Experts of a small language model: 11 layers, 40 experts in each of 10 layers.
Below are experts of layer 7 (counted from 0) of a mixture-of-experts language model. Rows are named router (the router's row for the expert) and show model dimensions 0-31. Each number is 500 + 50 x the weight over its row's rms, rounded and kept within 0 to 999. Numbers have three digits each.
After each expert's rows: "comes after" lists some tokens at least twice as common just before its tokens as in all text. This comes from a sample of Wikipedia text that the model never trained on. Tokens count by the router's weight.

# expert 3
router:429432421539487437479500510481466440481505481485496459548497473488518552488421519480545449435516
comes after: "1", "2", ", ", " in ", " ", "| "

# expert 21
router:537619504481491471539549487525552530563511498483447495474461525611498536480527555579565474426457
comes after: "\n", ")", "\n\n", " |", " |  |", " He"

# expert 6
router:436441487498456454421517525507485608436591501487479537524426465463533514529440466496493549504532
comes after: "\n", "2", "| ", "1", " |", "-"

# expert 28
router:483580526557450608546557486523474542523599486589518588518412474523542466444504495477441476437552
comes after: " | ", "–", "2", "1", "; ", "6"

# expert 11
router:480508543429561520500549414510503551518393541509507463519523490497523500437417500438512469432385
comes after: ".", "\n\n", "\n", " that", "\"", ", and"

# expert 25
router:504560420655535430434384474521569420517453651519563497515499537476490488434593485519557553545530
comes after: " | ", "0", "1", "3", ".", "6"

# expert 24
router:484558524594475488496568509535412563565524474545590561472489535465509469480421402478553509536452
comes after: " |", "\n", "|", "| ", " |  |", "-"

# expert 31
router:572474452553461506444416376475581540471421487509496459482547526531524441442577595478546550491485
comes after: " | ", " ", "0", "3", "4", "1"

# expert 10
router:520516475496504503511512483607498506483499484553519506519495550497492553412429531518420510424471
comes after: "\n", " |", ")", " | ", "| ", "2"

# expert 38
router:416524478539534518551530445573439448533434528547483567501431493563513572549515457523528498488492
comes after: "\n\n", " |", ".", "\n", "==", ")"